Weights of a small mixture-of-experts language model, trained from scratch on English Wikipedia.
Experts: 48 experts in each of 12 layers, 192 SwiGLU neurons an expert.
Training: a variant of Adam for the experts, 7274 steps.
Below are experts of layer 6 (counted from 0) of a mixture-of-experts language model. Rows are named router (the router's row for the expert), gate (a neuron's input weights, with its number), up (a neuron's input weights, with its number) and show model dimensions 0-127. Each number is 128 + 24 x the weight over its row's rms, rounded and kept within 0 to 255. Numbers have three digits each.
After each expert's rows: a language model's description of what the expert responds to. This comes from a sample of Wikipedia text that the model never trained on.

# expert 15
router:121134121183120101113114114098143084096112139118141134158112113137119156122119142094105103094159166174148125131170126103130128126097103101128142076110131107117121135143140125145150091180136121156107096086170154135126086096121158102162108130144122155138159153158102103129095174130168142129164076151139105129097094110149138117130095097109117121139118141155149178103110155124180135121096
gate0:102120154118137141105098126102107119134103143120096101106111154120104148143129182149070131127153122149108092125157133094154136153100139149130108114130131139128104118115174108127083126133123158134109162139091083148126125123152150094131088119102104121170165134180122154127165112143063113110141139102098122113096146170160134134093085135135144129110159116115140135115143142149129149105107
up0:142145126123136135128124093136096113171154134162126128137166128110145132126134159133132115040125145096116126082140113138110111109160109122137151106135118098137133073149155111108102123158093132125144096140086129112115116101154126125140108167133149104127071100142128126105142101095142147164142145069141138168161114127153115111116144119151118098093114121069112120136118098106170177096099
gate1:135127120139161126133096135108113168109071160129081088119170114133133123118161167171123148163157141121149100133160182120121147081139136136155122132118125103162156132152100128118135115120165147122128135096171155147109117147130149136135113110128113105111149109182121105128137124133116095129144101078128114157124150142120147125138147146117175057131110118118125162066074171138100124157116
up1:145197155160163157113092173118122145124124123105178120116180163125134145145142110128086134115140129091140100168094105103097137087176081089125147128154127134112154121151108111168089121091150143085105116134144119092162086112146162172141121112130125133155147101102120117120187108110150111126105118080138122142101151084097137139125126147112156114114072128111121159115098120117094135139128
Word pieces and date or number fragments in infobox fields and tables about places, schools and railways, such as sq, census, parish, 202, line.

# expert 13
router:154113139165130098077140110078109113114155099113120098138108168120105135112150125095102120125100177142144175153119148155094097121141122140128126104146102126178139101140146105121115107166118133136124146135150151150155154176119137129159094082140175126091126104169156111106143121116116112163139108151138129160126092100128146136125100146118147135140110101127141157119125150124169094145097
gate0:147156095134134172151167167131112094108116105115189143116142128099126140108136144114186102153091155145142090124166113112117140132119142169099144111130145108143114094155155135161087158112170126140133140127094162130123109131134153130129115163155099146098146124121149118143129117084119104093146139124079136099137141069112141154118141097098149109131129151160114105105156164106141148132110
up0:066110159130127157138143145135084133134125127157138145120138131154108131128129098104123127132112126137151122100103117087104131144139141145110090118152134149166138150162098101096119137142115130137124155155169159121145125163132046133168132125048136122167184127111126091115154147080119127140101161138144106128120134129138109135140057151122125178100171125147145087152129132126165090139142
gate1:079112138141109170117149114114118109120151134095135147145099131128155140149133159104130155112196120133154150137122102122086129118131094132129080130116087139072121128143158130134099123126120089142145132169122130152129121083156128164117116114156107160141131162178131097066131202083141126110142107116128148116150108118118100110113088146150132116156208121135137136138127150160113097126131
up1:107134124117124119102160115118132101136130167119126173108112114137097162133159092122132152124116190117114138097113145119112142140109169124140093134136136095105154152085138096131115136165120148141114090163134110116113108147104141115133122145098135128150150140101162139136092040146127149105162095113124107166141142152096138156115097085142136092066123140104088114104127134100131108087144
Short numbers and single letters or name fragments in tables and lists, following pipes or semicolons, e.g. 10, 87, C., Mus-ay-ev.

# expert 6
router:111159158148164109143112143095099127084162094130124149158112131099091126135116136111098170128146156190090173146156164176124152086100158132136124142111121143145103104112107120137118147106112147151173132099139126110159164097151130172141111112117154103140124080109133096150165117137095108173104127092111149161157103142147147145138123156102136098115152115152133122160107078123120161124111
gate0:112165157177132131127149123159134118137116128096153132113116117110134107131131121107106140183110143148123146098111162142138138103094171117143152138128100097089132105093137095126110094159095114131078151125105129110137127116142138116152104144094127102093125099143157120109142126112121098145150117127148088108145131186122140111132142143111137164156169122074149107130153141120137133134163
up0:110105151142100122091101138129154122114153151106118125143138076121081134135148173174047094138167109161110143111124153152097140094116154130092101159165150135130127113143115120127121179120122127124135124133164156136143172147119155116083101143117138156136127129098133160120071122127137154126161157149122133103156114136128114133133135120126141095118122169170106147073069082125126167128160
gate1:152106116136146166109164137131154190113083095138074111172144093172117151171141164103118105110139115172122109132140156120135111126130182179081119140139088104116119155074092137179103158094123139119111149129109159192163097152141138143143137138120136082121120101127168144090133144084137133121087132152116142137121118151126069134132139091134117132106124104096097113103166147151112129156109
up1:148147143111184159123129169113134079163131155107103147156117097130128101088131133157142101094165101100119109132110127089169100154183130100144144131132155102135092168159199140171115133115097122089094109089103129127093152114117068122154171179151155107124137104098141130117137127169115142132141104092145084085154108135135128111120087176149086142089142140137111131101114122127113105109130
Pipe separators and cell contents in sports and statistics tables with scores and records, plus common first names like John, Tom, David.

# expert 27
router:132142123171155121102079132111096120104110117083116126178148104105159109121097170132129100112125126136155177152099131161148110104134094090137165141106137138124152110096146117130089104144103186119098080131108134134129163151159112098119152090126154125118152137151114149099175155107155143133136133154148148139176152097154164115155152163074146150144144150165141150181104124103097151127124
gate0:116118123140126152141143160121133102098114135147143163065099139124089147123113144155147141122114112158100128124134111123114110123147144157119144133097147116145113124142129112108112108111105174189121086140091138150117121178104153142113106120132155114120147150119155093129119155101146079138097125172114107183086138179145144099126163133151127137144194116135120151134119127112146104120138
up0:142121182141093104133078126161146101155126149109129103127126130140096162162119135142126126153158104119109103112122134107139111161145127137110114131153130146158186129187102183172075137159106147107173128132152139122147152098093184131137112093131097072143120116116166146164083121127094149112135110110122121164114129108150105129121140154119160157124140104127163102136105119107172126145142
gate1:123151078120130099093173122163102124102149168110113156127153135146126084133143120142170093129100142117145147122096123132124161132117151126133155127153125128108142088164114117127097128109095165129147108133102144133155117107107120103142122098141131103147135133136129116170174138112127116147126113139128084110092113154099123133106125084128122155112140112096122116139105084163142122102113
up1:128160140098167124137150141131148129169157118149124132124134097110117100095122164120117146149077112121154100120192149141074111153104149132111170120073126110124105122089123145156147104121125098119094112141126093128154136101162146123164106142105164153107109104102125127125103145123166099121170145119153130144110142123138125152088118145123111129112093129138129170135100110130134118123129
Letter and syllable pieces inside non-English proper names, often Slavic or Turkish, such as š, č, ı, en, el, and pipes in championship tables.

# expert 1
router:163158120155137102128114162114161141130141151076158154121151177159134149159107152133110111124125126171153111104134157115155157147139112145117122088113112145175133095104113109143103156169084166119155150164136112136143152161148120139124121096112166094106145121117162105139134156139142127142142147144149125154103116107157156149142126118115165112133143114175133198184148115123114134100126
gate0:155139129091120129137104162088132157122138114144114105128162137103135114126114162107112128112163163129159159109072090122101128119150106089137151155128092137146084126165117108174150169100123138151169128097088126133149129123130114163136134119167166112136117147159160115149133152107114169114124105102126144114127166123139121093139059110124107138144119104160140151126130116121123172114148
up0:167137110117154136131168174118120115111130122170141121107119078146122124118150135111088150122142154135128142146153122099121142089133164104137108149098141138112119108140124122073099063119130114096104128134124123152104159147089107144103092161107134060112147165137154129083140101105153105125098143136127124102144134112133108122104117131106137091147102136090119128152148138143149138132106
gate1:136112104187129165139144124120145124127118110143142129136140119121141128131127131110126096109171129140112145164136136136112113122116141131105145107127163116155135089108159143135137154135115167117153114153134125117111116121138136132134093133072145114117095134119127096079160192139127127107097121164090166134106098142134103149097120144134139140136150096158155155136081092164130081089094
up1:117157113150120156094122114163145117126104171123099115152158160154114116149182168121121151128105122140113152117092118159102143110111101117172143116119094096075093141121111132071139083115124097128149143163123123157105171164106084091087089140171104161112127119135149085121129129132144141109159172124114134161138150086158157115113132120134128111136099170156150112114117175184147124137153
Field labels in infobox lists like Born, Died, People, plus mid-word pieces of foreign names and scores in tables, e.g. Pian-ist, Gubern-iya.

# expert 3
router:106094110131150153080161112105104148132120092135158104114152150068113143112103121080120139143092124136160150114129118114129111102123122138142115054105130118132100114136100156153146132173124119129113110137130122082173085152152141082110142164114117102148114090105169134130146139155135116118110114147118079129156148145117156158107139170111109118152141159141135120129151114131156144107148
gate0:164132150153164135092165171142153099163120049088150116169094148082133104143134165095108167142116163146115139169121115159156139094081119136119104124122147101136131112121145144140121139087117118138143135127126140106153139115118108118060143104139117128114139132120159104093179132140118111141143115115143133096164139107136150134156052187132141093112082107152127142152178198108111150124132
up0:101139097159101177153130131097159145107134151136136086169117117177147106077117097156140127167119085126124127085163134108127092158139158147083128124138118106148168135111110127122084134107183149121101116139127173132101175162106133106165096148113128132116133097161126156128109136096063105175141137153140105126062084113116141113142171106132158148137155133149095152110166109146090048136095
gate1:117100124136125134122108124160138123112078147141127134113131083092103112160155164111127107140153191124110125123149130088097155142109149135123151110134159086137093143070151113137162120130140136132160119119157093139141127137138130146127154151108135091107166118133104174150174093128094144150135131149100092116153130138133118126130113109117137102097102097155088132165173139122091123129090
up1:142090148166123154099102119152144152110141090092148122124123098129143143168144086152081076153096131112128120177112092118083112090170095077086083154117110151130136113110144087133173143142135078130070142161146153120153146084110136138122140143141136104125151109103105166130128106110161149161146103134148130102114108132101083128135153089130121110118131108140104077107111142125159140162116
Prepositions, commas and nearness words in location descriptions of places and battles, such as in, of, near, nearby, leaving, enemy.

# expert 28
router:143117133165112101152100106178137115112115090119128129195157146132111110118139178128135126107118134143135135118153096170150114101178126147092109157111132162135090141137113111187127169141119117118135129118150128158109135125124151111123165086136171157163165082153170087118168137142101125156134114115119096131159097101156170171154138112134123121096097147145099163122157150165125115099132
gate0:108107129152130155128130114117149149117120112141153145153128096100131132140117132140093138153129129183115139193130123186131101111178113168116101137107144151126125128157134093159102120115116163121120122137148142103122163125130125147065137100080111176112105131132117100117149125121118149177116148143135119142181111153142126133133156111150139133159126118134101156066160090132106083153127
up0:132146126108132119146123105111128161092150156139086139120142157143096164143137100121101150117136096142090118113107140128196098138107129152154102139175140150094107098120137160181188137175140125130136130130121139131107123146096106124141121136127130166117109109137143136126118132124125125140128075148117126118115119107127145120108139118120162144095148071139079073131127129148084120118142
gate1:110153136110154150135109111154140123159139151119136110113112132131119093133128122097144140123139112157118146103098103104129128126113183134131081103147129131169123132099121168138118146124131136162136166116166130107133110112132107092120086179102128148155123147119130127117127112145110098129134171128137105118108132154135140150089135124155087131101102123141165137150119123148142135110094
up1:085115102152162133135108147136126117138154128096124126110082146128120123167147113107120162128143164137154100094105110095110157133124158158140098100128095146129085129104091112168135185135108138090175120107186132114114119130130133130136169100128129138087125152100128174135144109152139156117121159117111173164152166128121125119115118107112095126143120143099129133096150134115143135123083
Periods, closing quotes or parentheses and the line breaks after sentence ends, plus However starting a new sentence.

# expert 31
router:164103135150123098080090149151160082138153141103139103160124156085159107139157102114149093110146095176099103113143094163182134173130156131068120154137123124122166141128119111125132114149146130169132149176154128115128090135166140096098148123126099118127124106138102128123144147118103109150091087157122099128135116116161147127142122136102112117140123161149090130118145086155162114127108
gate0:121119115137161118100131148129144102151148113113133125083132137121155130131147129146096133056126120117114126117135122128176201143154121150117152115214124117152113132108131154125103129120118132111138132110138127163142102127104142125103102122111129160138109133147119152118146123152170102116102107156115118139118124159136138074131128152138121150177170135165130164152117137135132129113151
up0:154130105130139100138091116123110117094141099125126066119159100131126142098114167171089103175111150117141097098130134122129143112080125117168133087125071066157121134156115102131137173196136117144109136118092131144123124127110181107163127131120099131156151157110119139168110118162137118150151139136172168153125142127151142131124121157089113121165096136135135107133125116131143102117159
gate1:109127140106077138133170144170127128142097101153101098109129141139137137189081102104080108117158141127158121131095152147136119106130122172098098119132136129096114133132152101157135144100093089112140128099095098122163143087113150135101134126130139134135131112136159130151132101103138104108175156131107105128104126126128124099140115138132089086141143140147142150078161124123103135108141
up1:129085169163127129147106145109097130111183100152102156115083163142081140130122128139098158144104080115113142149105104082138135121133138086171131118134154148126153072139123162130144139149098125124124133104130100146110092124154118162168072100123081141097126143166095139101104162131158107148134129118123126155137133099133111085131115131192135097111118149140142136139103156102130110103114
Forms of be and past participles after a subject noun phrase, such as was, were, been, is, published, performed, found.

# expert 36
router:169125119158165152135121130167139120104103118121122141154128160094118121159139153156138104128135102185156171128108159134093122105134144111082117104130136108155133137137158154140150173124126148131094106133091122104162090134139080119128096142121123124152149092155129107084133122146135081095156091146098162165134110081121173125127175158096090121091107156129131164106119109095165109148136
gate0:151097129176161117104099124088083104153120108093149120131135124114133165106145126126144108148150133171104156134170117132118100093097090086132124096119174131149134120142111148136117119115113101162151081161132155127131138111124110132148120145138101089116150147133124109113100129110152138144127125147130118129137171102173121136208159124099134147143138107116119113116127129071146155135135
up0:116122157094132139119108184108173099097186130107152132124135158170111133133085109145128136099125084132143095183129114106130121128133159145179154163120095104109126128088112140173115139177167159094115160137144124129113143123111155143120136119148149153101140138120116140162124128176106111149095137149110116153115122161132143137105156125113175127107140118128089152155115129169108114131112
gate1:104105150116140125122099109108131130125136159160097130111130112150120100110140109120124126135130136135139159140127125148125116115077089116148130120086115085103133148130128130123157100082063136145138165113121143152090123097121138139163086129135153110153159213112108100124125123141120107114083111126097130134090102162149124162161132115152119115122079171160134134107143136141123168121140
up1:116159121113113150114146152144110153136154104111143122129132115157105101152190141126134141155105138109087135112103077116145129136118097081103143131138154104127171148111098147137131092120135128152112117095142109143132135164140115148167116105141107128121106138151147127138149101125198125145147096135198152174161096147097156139096108176108114147154158138096139116137138146133100128103102
Inner syllables of rare words and surnames, such as hall-uc-inogens, Sh-ib-ani, St-ac-ey, plus year prefixes like 192, 193.

# expert 24
router:117128122119107121076085146176097142130123078136131121140169162073102128103164156135102123114107123169101153161121153145177099110131113159135159128093096107146086143138154151119171139146117125105094164140157111083127092119141143146085163141119152095158155088150173148152100090102145097102110126172140119121112154140137155115144124149105127137067099139151086122073121139127146138124085
gate0:124161164161156087105148179150120148125131115073116110178080156151132077110154104136155114125118137143157133158136127122131090131123144138116173138103137083153135172128139173128136121102136150159112132141145134107124122114143145118119144109121149166132117100113120122147135131143098118157142109149169117116124102114175132101163101142147134109090147124130082139133149122131149136117135
up0:166182145122119103136103127138144134138122129084083121173136101124140142098150126126088160116112126138145094139148120116120116155135128098121149117176143117139145128140135104125106140141084140086097122118137089075166139130131090155112108128090133138099111139139128099131121199132117125097154134104127170103116114134164122114132117157114130116142116082121110136155165095115115178122152
gate1:125115108136188094134098116139115121126134160135134113129139101114087063088133153115136144124110142104113109101099106165145151178144187117151136123100100100150137090142126144164147120150120112136143158107092128090133196176151108123126094102134111106109167133110136115142121100186142162132106144138120081134124083150099120138151103128107134130109088125165128124145083128146138143141123
up1:114173106154138109135153149101141106126105091103141117090152117138144102134142116158138159146094147100146122102113085164126177141102151103147164115121083138126136113138106161120136118135150148139182125171078108130110132193132086167143098146118109105131165144165137068136104094129137157156140113118133163095159119058160160143150131120116116068114104144158151127146099152135149097114095
Prepositions by and with introducing agents or circumstances after a clause, as in released by Danger Mouse, plus city starts like Boston, Los.

# expert 19
router:142180168123114130107134133124135104148115123097115134138093141112137148109114116136102107107126107187157137155114133178129105131154164154111154111133114157145117105114126132150114168131106093124134190164159139094154136151080094116082167137090114138117119112154137114132149093106134138161170120134074093125145104101146146162124104101143122131126064131173137132111165103151148127154112
gate0:122127135139163132126154103092126123177129134107153090118131106130098111147119204175128170103164104124087127162127187109111117159118121159135129130099137105152082146123116148099124113119125126079146133091128097131103133126124162165158119091143102102118124154134166152145127159147154104083076120101101093146165153104135123157172133132093130114121098100148122125216139105149128124143118
up0:177122095133122117134106131140126154052114164083106139111123127142156164099148095101148108147110157095144136142116112141120103110152066127116191139109131102164134123142090156088158130143176102141117128132127170160125132103149126119167102097122117148146153114162084134123163120142086114137119127150150125121129172119126110142098153100110101100113120149167124140137107123121104152130155
gate1:137143084168082099117118109139111110146173072092115124163159156081150107142190110129135138088088167129087129143122110129181142151092145069104108125125127124114145132137135129178153138132171148112097138134135099134159130132155099149146131127127142114166145116141119155134123112106129092142115074101154110134167138082149136142110141160140089142124129129171112152160092150092134137122125
up1:126188112118113153119115125145144114098171129170164139151184130116105134158077140155125181132096094117145098165132170145124132145115180141147177126122101121134146141137147160079141150087146109130116124155112085132136155119142114144116137146169140085166147112106116143112113082099118100114085119147109130157150122069105137101086139143133135096128095159158126169133134132173151162124132
Conjunctions and relative words that open clauses in running prose, such as who, which, when, while, if, because, but, that.

# expert 22
router:175163124185160143141151138092108080166113101120097104150142170103127122135155116100098104109085160178073193138149103119111132129089127108100117158152118078137161133152119122152122119117105117142138091153169095155136110137108158096134113149126137130181140074168160092133156115131156126105102119100108130144151173096127140165140106113121152120151098121185100100104098159111107122147123
gate0:120136136116110111124148126131116110115115152086086072149133149127131123123181130135100149160092141187141151126172165127138192098100150135144133168127115152148150105159140118124124119106152116123163121101106113149110122116126064091160145088139156153120163043140140175121138180107178082159153120177118173110113113096124127121149132153127129126117118124118140165133133125126117146155094
up0:107129126120157140119072104147135169105137165142139118102126078135110111115125127165157147123191112113087102082146105115112113137091129113110073134130185125130149160154139110113141149103133074117118152118195154144123144133088132110119107141172143145130167115065125110131109086103148143143102119126160123120149137140154109128141127136137156151131118183151118085120120125138145124131094
gate1:111105143156114157146130138137092133134133127153107107133132106091153126141116162120090152093116171157098152090103178150156078123103129131166171128188115129118156147183114075113175176135111114137131123121126127167111123164135122138115101117146145098074111122108143116127137129140123108138157111086126140139146113091135113122149132119147109115109141113117089116148130126187116198144138
up1:119129170179119161161093142116152100111133130094170159184168146170106090134127186123128089147105147143083086077144157118143128153136127125162147118120119131131135114139082163111137117113133137150118134112149127136123117143139091143099130099140135130141145140118095147091155138119136142132147119114140134161158153155115095117135090119122169089130104114135129117109127107149117143133100
Opening quotation marks in review quotes, plus pipes and cells in election and sports tables, with words like Votes, San, generally.

# expert 39
router:134144125149152082120120128105126109136099101099114134129131181118126133133176128082104122118090138176135153167121109100086128128158164115078132113113139130164143112132142121138109133176124148169159148089125106124134125166086145112119128101110164153143147105112109158121109152124168084176093097141090130113132091102131116129157133150130123112142141138138124142133180110144141141112134
gate0:140142131136134132096149148128104135108117132137099115155175110114126169136169118110120116179119137134143125125119147115133146123136142130121118092126121101134155115137112129132094148123119151132120132126131137169143104119169106178086105100144097153102107138148109127113108145123104125131149117181079161166089092148111162097111126152131115138139159152136161096100142163139127107156167
up0:113131106113134154126120154137168103157131136144119136100124146152106119109159116096175179145124123139141166154117105161135180104136125129135119168155140113106094136127157094085121122098054126125092083118078080155126117110098116097100160114109137137108130125119112131103097153095053147118124115144160108105090144149129132131124119126164156124154107132107144099112130125113106158128160
gate1:138129110146128141112139149156158136140095138140153138156171118114140156138158137143109125121101131107131139149133174157101134156103082146144145102121166090154123078093101097106128112140161131127152151114139124152115126127137104153135187105141130131134120107133085120146152096120105121148127108127143147131130086127123164163163095183118149157150124156154080134094125125139180126148113
up1:125176137091091140143121073150097145129111119136197132129156152174123129141106169132091123102127124125144113121095108163083127107163095133129111108108129129183162148161121129141155164110120149112132124094132107110112131141139118105165156161100154157166136129111111127126165142082137139151099127121138112104163116111119088139144087124145175145110158172160137120127104080132168138125140
Pipes in tables and nationality or region adjectives such as Indian, Chinese, European, Northern, other, various, plus mid-name fragments.

# expert 0
router:152156148153086115077145123164134103113165096099098129148162149148139096122119142115124108134125166169120189145096161196149143138146146166115145099158110148110085136148095089165171163109149130127166086143123086160112140121118110149116121102154161128163120083130120167127152169081167146137148079131101145150142114122162116135162102162088104161154167080154124111120145109104135160107122
gate0:107080132166119149130122137097155081104125147133156118137140108145165153143151120087158105091157112131110142139114128137073109120116093141124173148101154133146090158138129104152120134096097126161123088111124145114167147131139114148122128149134113101150098123118136141141114119122143102115148090185129115124112162081130114150162151150081117150124123122130129156098175101109151160096153
up0:123076163145134134096114126135138133092112152150118122136123144169146134151145103111145101117144095123081154131104132105149156129123133121142138149126142150136096163124129113111111118129139161130097129091129146156116158149115174146154169109143152066125095124108155120123121117141163137193134092154131132103122135168124096094162144115101128152110188089147118137124138125128124154144141
gate1:129162131086127103139149111154110107130123148152132118155155101101145122147126190118141166082088180116135189116126137143166103151130138116094159126159143114150128130086158050123169165096098134142089127127143149126143100107125147126140128120154098148135100090154167134103146182102077087150144132113155158180162111169120092154116089139127094117149123143151116118155146142097125143130102
up1:117126130148106144118141123111097112136123193159150106131127134168144140149134162147127111115149201104148132139116154156154149167119102153140151157171134148097076138098123125115098122096118165143115100134160145164097116143155147141149126111111136177120143126146153104162157122081104103166162111149128122106155101142155105121115087172137127121138156077110109110091122113111121159096078
Mid-word fragments of names and technical words, plus the preposition in, often in chart and results tables, such as sal-in-ity, Dism-uk-es, function-al.

# expert 12
router:126132109132109110136140127135106139116174114100152137166169171092135125142121156119158166134127123188075167134111125144102161140139087156079134122131080079145090130122121085160121153138106137154127086111135106124187099143152183151097176132114181104137111128112124153115099139111096126138119132123108127132137137092159159111146098155078163125151125099181086141086146124099142156139128
gate0:142100165147143160110150120123120106151122103102134113118145124117136129105113102094119125124161187177130149132072055152126127165120118108090100146127093137139124133122148160149107172156112123126117140131121163090132169128145150089166101114135126140131171123130155127114078121119142164140143134137123076148149109144144180132115105095102127096110116127127074143086165183126157094100140
up0:113131143164168165143159174121133162085099111150113131123121102107115084142144132137144112126146119076133126123139136080122128159078129113110090128158104126132124133165135130128126143110108143096125123125136126156093126070081111128125086095101157154137148166157102126124133111161153122130134145078128165101103118101138064112138077154126091075109149090147155121145149142112147119157124
gate1:087133103151141106126133142120123087156129079125152108162143138132103156131176136134063142132170122121115174144101133088119090126138132148124138077130138157118141090079151145145150145078140124090169128089128113155149155102092157064134107103119204117133095170139117127113168170192112113144104143142122128132131108130113165128156144133088143146136161146124145167188133165145099104135125
up1:145092166135139195123073153140147129089099101090165118131125152081125153135106113130125121139156119128117125180124103110176086128106081166120135130089162124111116121110137151130159112138156132144147129105157176155182125143118163103125101144150101134114101138150172133122153120140151128128167157095070141126151155113122138189142153148115166109127127120090101134150137104098095139127123
Commas, and, and in following names in cast or member lists, such as Sithara, with and Santhanam in supporting roles; also capitalized name starts.

# expert 7
router:118173091159154107068118144139156157151148094127155094194095111114152168125154143120157121097116146151082115145151131145152119114073118144116122145080123107138134143129124118139171122131133155155121123109111128125171102170102112127138104125150139088174136108154153129101097164103143100126114097151147124137160155100117150139168174139115120125164099120153104099128137161114150105104137
gate0:127138106117099129126113169140147141126141114162134155159121122109115155178134142056124125116123111128113120161120112106120110120115102114135138099090134132131137125115146102145131124104117140127116143159170094109125134127106101097101156152113105093135131123122109135113131126134133166113143103109130143108118147107107141110151138184126163149125091111198112111153120110117141101108168
up0:106110151145097115148136111164130102155141202114125101125138114164144112144105095092076161121118118135119163111075149137126115105130127084117124133116117106129124140153138099119092148118162113127113092143092126164140145097141130095142098139163127097138104107165119172139123168102098129083150135138115057163106133151111108133091143139126115136120111140093154100121104155129124100114115
gate1:111175120142107130158136166106121127167125173115153082164136151124163127126133118103127155129085127146147120101116112122118177065161132119126129141134158104086163088115067144120125130116091142106146057124142109109156067125126153104085124138157116139117151122138100135162110140129139147110143135121113112186120144118107114154119128115152139127141101120171132150088142117110134134091166
up1:185109117119150153130118108152138131146164105155093110116137100120129097116156144142111084108171145119089139107110154123130097135124157084138136125111100125156098118167155099090070149151122149138085122111132174164133164110137102143119153139141161108142143125127115122175075109160157102090172131087138122117126098111133125107148117145122117123159117124158157142115087145149117126112107
Words like include, including, episode, title, law, plus commas, dashes, pipes and line breaks that separate items in lists and tables.

# expert 9
router:100132086149118097129139101112109103128115121114148105132125174136151124155131175089128129092103110198113152130154167128162147152164092118081096100154151166150151143166136088152117164166152152101113123105112167129149156154135143114110121131168109085125131104134180118139145162118138149175095115094130157120134115128161162134149091151169127146133135116143108157115148133133134131121158
gate0:140139131155128134111107137112143138119109169068134133104103177111089132135111154101154157114118157213100134081081130144124097138149088151104073136136138127108134130154136164123091174142115141128106158120163149097084128149139151133169086163134101152138084086145124145108174102089132082123136142127136134092158090153148167149114133152152138115138110146127090119090152132171141156149107
up0:089126093131132155160093130148135095129173122136115133098160097158141146126104129134162126164140125072145149174125137125092141100077138129135107139112183136108147154107088116115142102134171135141119114143122114163130135091159180107118107076102085138138163110110137082120099114125118144138119147146112139160136147153114097138151122107155138120139150136098170144104169169108128100082156
gate1:188135113127152158107132131116128149117113124154119144116123113132146103142143123122138135125131106125135138133148085094153153095134132152109097156128162144102114109117147130105139110119139138118122156103171186120128125130132112062096152138116128109155112095172125177090130163138126187130109100100131148168156141136127150107150151139116117162145132162092125140140126141111181159094164
up1:139142122132155132152087137158175089099114140086111145145124162148189090135132122126109104171126141118150123118153151139168158119116127113127142166144135138126140143107139159129104118178171118139098155133170151121167119139132100119132092103156122163110176129123105151182178143168157129086169110175120124128117113129095168131102126118129124126134146118148157096141110118113143141127113
Verbs and verb endings in running prose, such as recording, playing, create, grew, plus particles like up, out, down after verbs.

# expert 17
router:143128148142152143047153174157156118152129140143127162176145134125103105142164157119174136109127151169109123175105142140112091113146097097073156089143110148187132097139124143121141180138119161150123148119131143122109132091128141153141112168131162148122102104141126160131121140117107122151145110111127100139138117132129148117126153129116112114164129155144090117144156109118133164096137
gate0:107127126092142109103125111103150138075143117120094134120136149155105152106106127149131122132113133164089136147143082131093170136083109114076129110165135131137155126141096118113112104189122139118142120160116129137138096151154131073138142124094131116134100112166131153111161173114148105093118126093131135098120163128157102156134119108112102122135128095131129107100088104134141112159131
up0:148116174161142121134085143131122117163087138126121127152079149149140156106150148077121113112174097063116139163103151078096149139162145102132137101084124141150110138112120151167112106126124147163163119135152126118131149116086103169125117152147163094149124132117111088115119073071094133115103140150135145136105104129134099082124145148157128160135132154131125125182135113145143076161165
gate1:082093129123117146120143164140141168136062151137135123144084102127165149106123111099080129113142186139162134157108145096153122119130130132172088094103087131179119142078153159135195148174083175126114126118124107102110082113126128159174123134118139125116106120152168133148112138118099113127127141129154112072124136147143097153105135127118160133104087114138125116140132116152166101112142
up1:140139138120128126130161109157130114153115084114091112137101157129128106174118085110135111150149143119135110152130133168148115156139089130167145150111117150131128124133144191135164111129118108107185111143106157128127147152110103130134150111117165122161142139158186137124096156110089113101082094159105110099159154134153118184100175105132144091103169129152087161139147147111133104131098
Commas, of, the, and sentence or clause openers in narrative prose, such as other, than, either, Over, During, After.

# expert 35
router:153126093139149144102139128115161099135100129127114156154134166127114105159155139114150153122093171176130155164153102177148127158157109085128155060116119079109127101080151122152123119156116164139157131140127100109162092150152128092093112183137154142124151123112125108093152162125153087108121134106097138164158144122137136175114124116115142117143139141135089144143117152166144105107093
gate0:153148146155101174140167187112082156124133132122091157119125105120110143127154161125134164178135106131154146131161113112110091152159135114108124128161115154111099169098104157093112171136115159121136175117153130143161171132070137111157098137167104143160108089129121111062122102075107142110099126153127106097149132125145147118121144152096122143112129155136135136189129106138139106132112
up0:128131132139123123124123131185119118114118139139137123150148101126098128102178113124184143184122132108129094171152151098156139121080117137141116100119136094089136158144174113101125118151125097137116140171155135115103159145163160140124150131132153142136126063112111169148135134132102105168113104141129121155120120114136144140140182130145089109100134124150139156117121117126087157137123
gate1:111132109131112148137167113089124100140147143114140104120102133133128091132136131116127122127067120169147130131062155106141146123109131112126136101149097101114140124109109092107105115106116118160102127040140137100142082149105113127103078156118108163104152117137159120131137142132156122123125129134113116145093112132084209138115134098122076116142122105126112138120104136157160152120151
up1:139102157113118161156119129141144109095127152103119111100124155152142133125144115181145122152144137087101127131134110098144110133096152105164098150161121123137125142157101117138090079158162129131121120105121094154088151102127153158078168129156154139108088127061148121056115102111114062132116123154151134111125152123147122117135125143132125123117129111097131150078089120140157159096093
The conjunction and between clauses or list items, and capitalized opening pieces of proper names, such as Sh, Car, El, Kar.

# expert 2
router:119094135129103085116086169095167126129149147102149088142132167134102170133161164167146130127129161197104168154104119111108153100087110128124130080134088138155108101125126143125086139167159113147099160152110150131124151097120142099097154145144116122144171138149104116107110144114087087114152127114099151156125143102125114105113121144128145163101151152154105182094095113114167097110108
gate0:139110104125124137115097095113132125127145096109129066182122136126136088140132148119094145115118127144158131154123152138105136135089141125135107089088079147111137075152122133111090104127090160154108118169153142142102130156165081130098128161142150107152125121160131116112137167122101133087094139147113111170125144127114147127137139107113140125131137137155148120153142160136162164171135
up0:119079107150132137083131076144109119132136123077117108113121081101130127082121128149102136169182111124112127111127140123134134120109124134119137068103090125120130087144159151141122111117114081116167125113119119134142128125100117150113138157098111118153132152122141175123109157116120093106120155114106088142169146149130161111138137104085140113120137112067125071121139137131138165182167
gate1:120128174147147130095151153129153139131143144098152145139125123104133120176135166129117152111103139189117116139118093111162130113118165099094130102134134175142107128157138134139146166159134093152121068138143151091108169087176125149128125157078156147101119122121139130145097145122145143135149110093115128096188140127158125125117104143142126136078116111103134108137141143118147111114169
up1:145126129137134080166108109118091123085084149169098117115133098134165160137128079130119107119106127097151094107119114172131080131166135139116123120151129108105112100124094087129089099119110134137113198098135089181115117105131090122135109099107091118157124151144134120116094110115160179147118154120131126101122128149151111099106126131148122121142124127122120143147155095136105114135110
Number words and numerals used as counts or quantities, such as two, three, several, 000, 340 aircraft, in military and statistics text.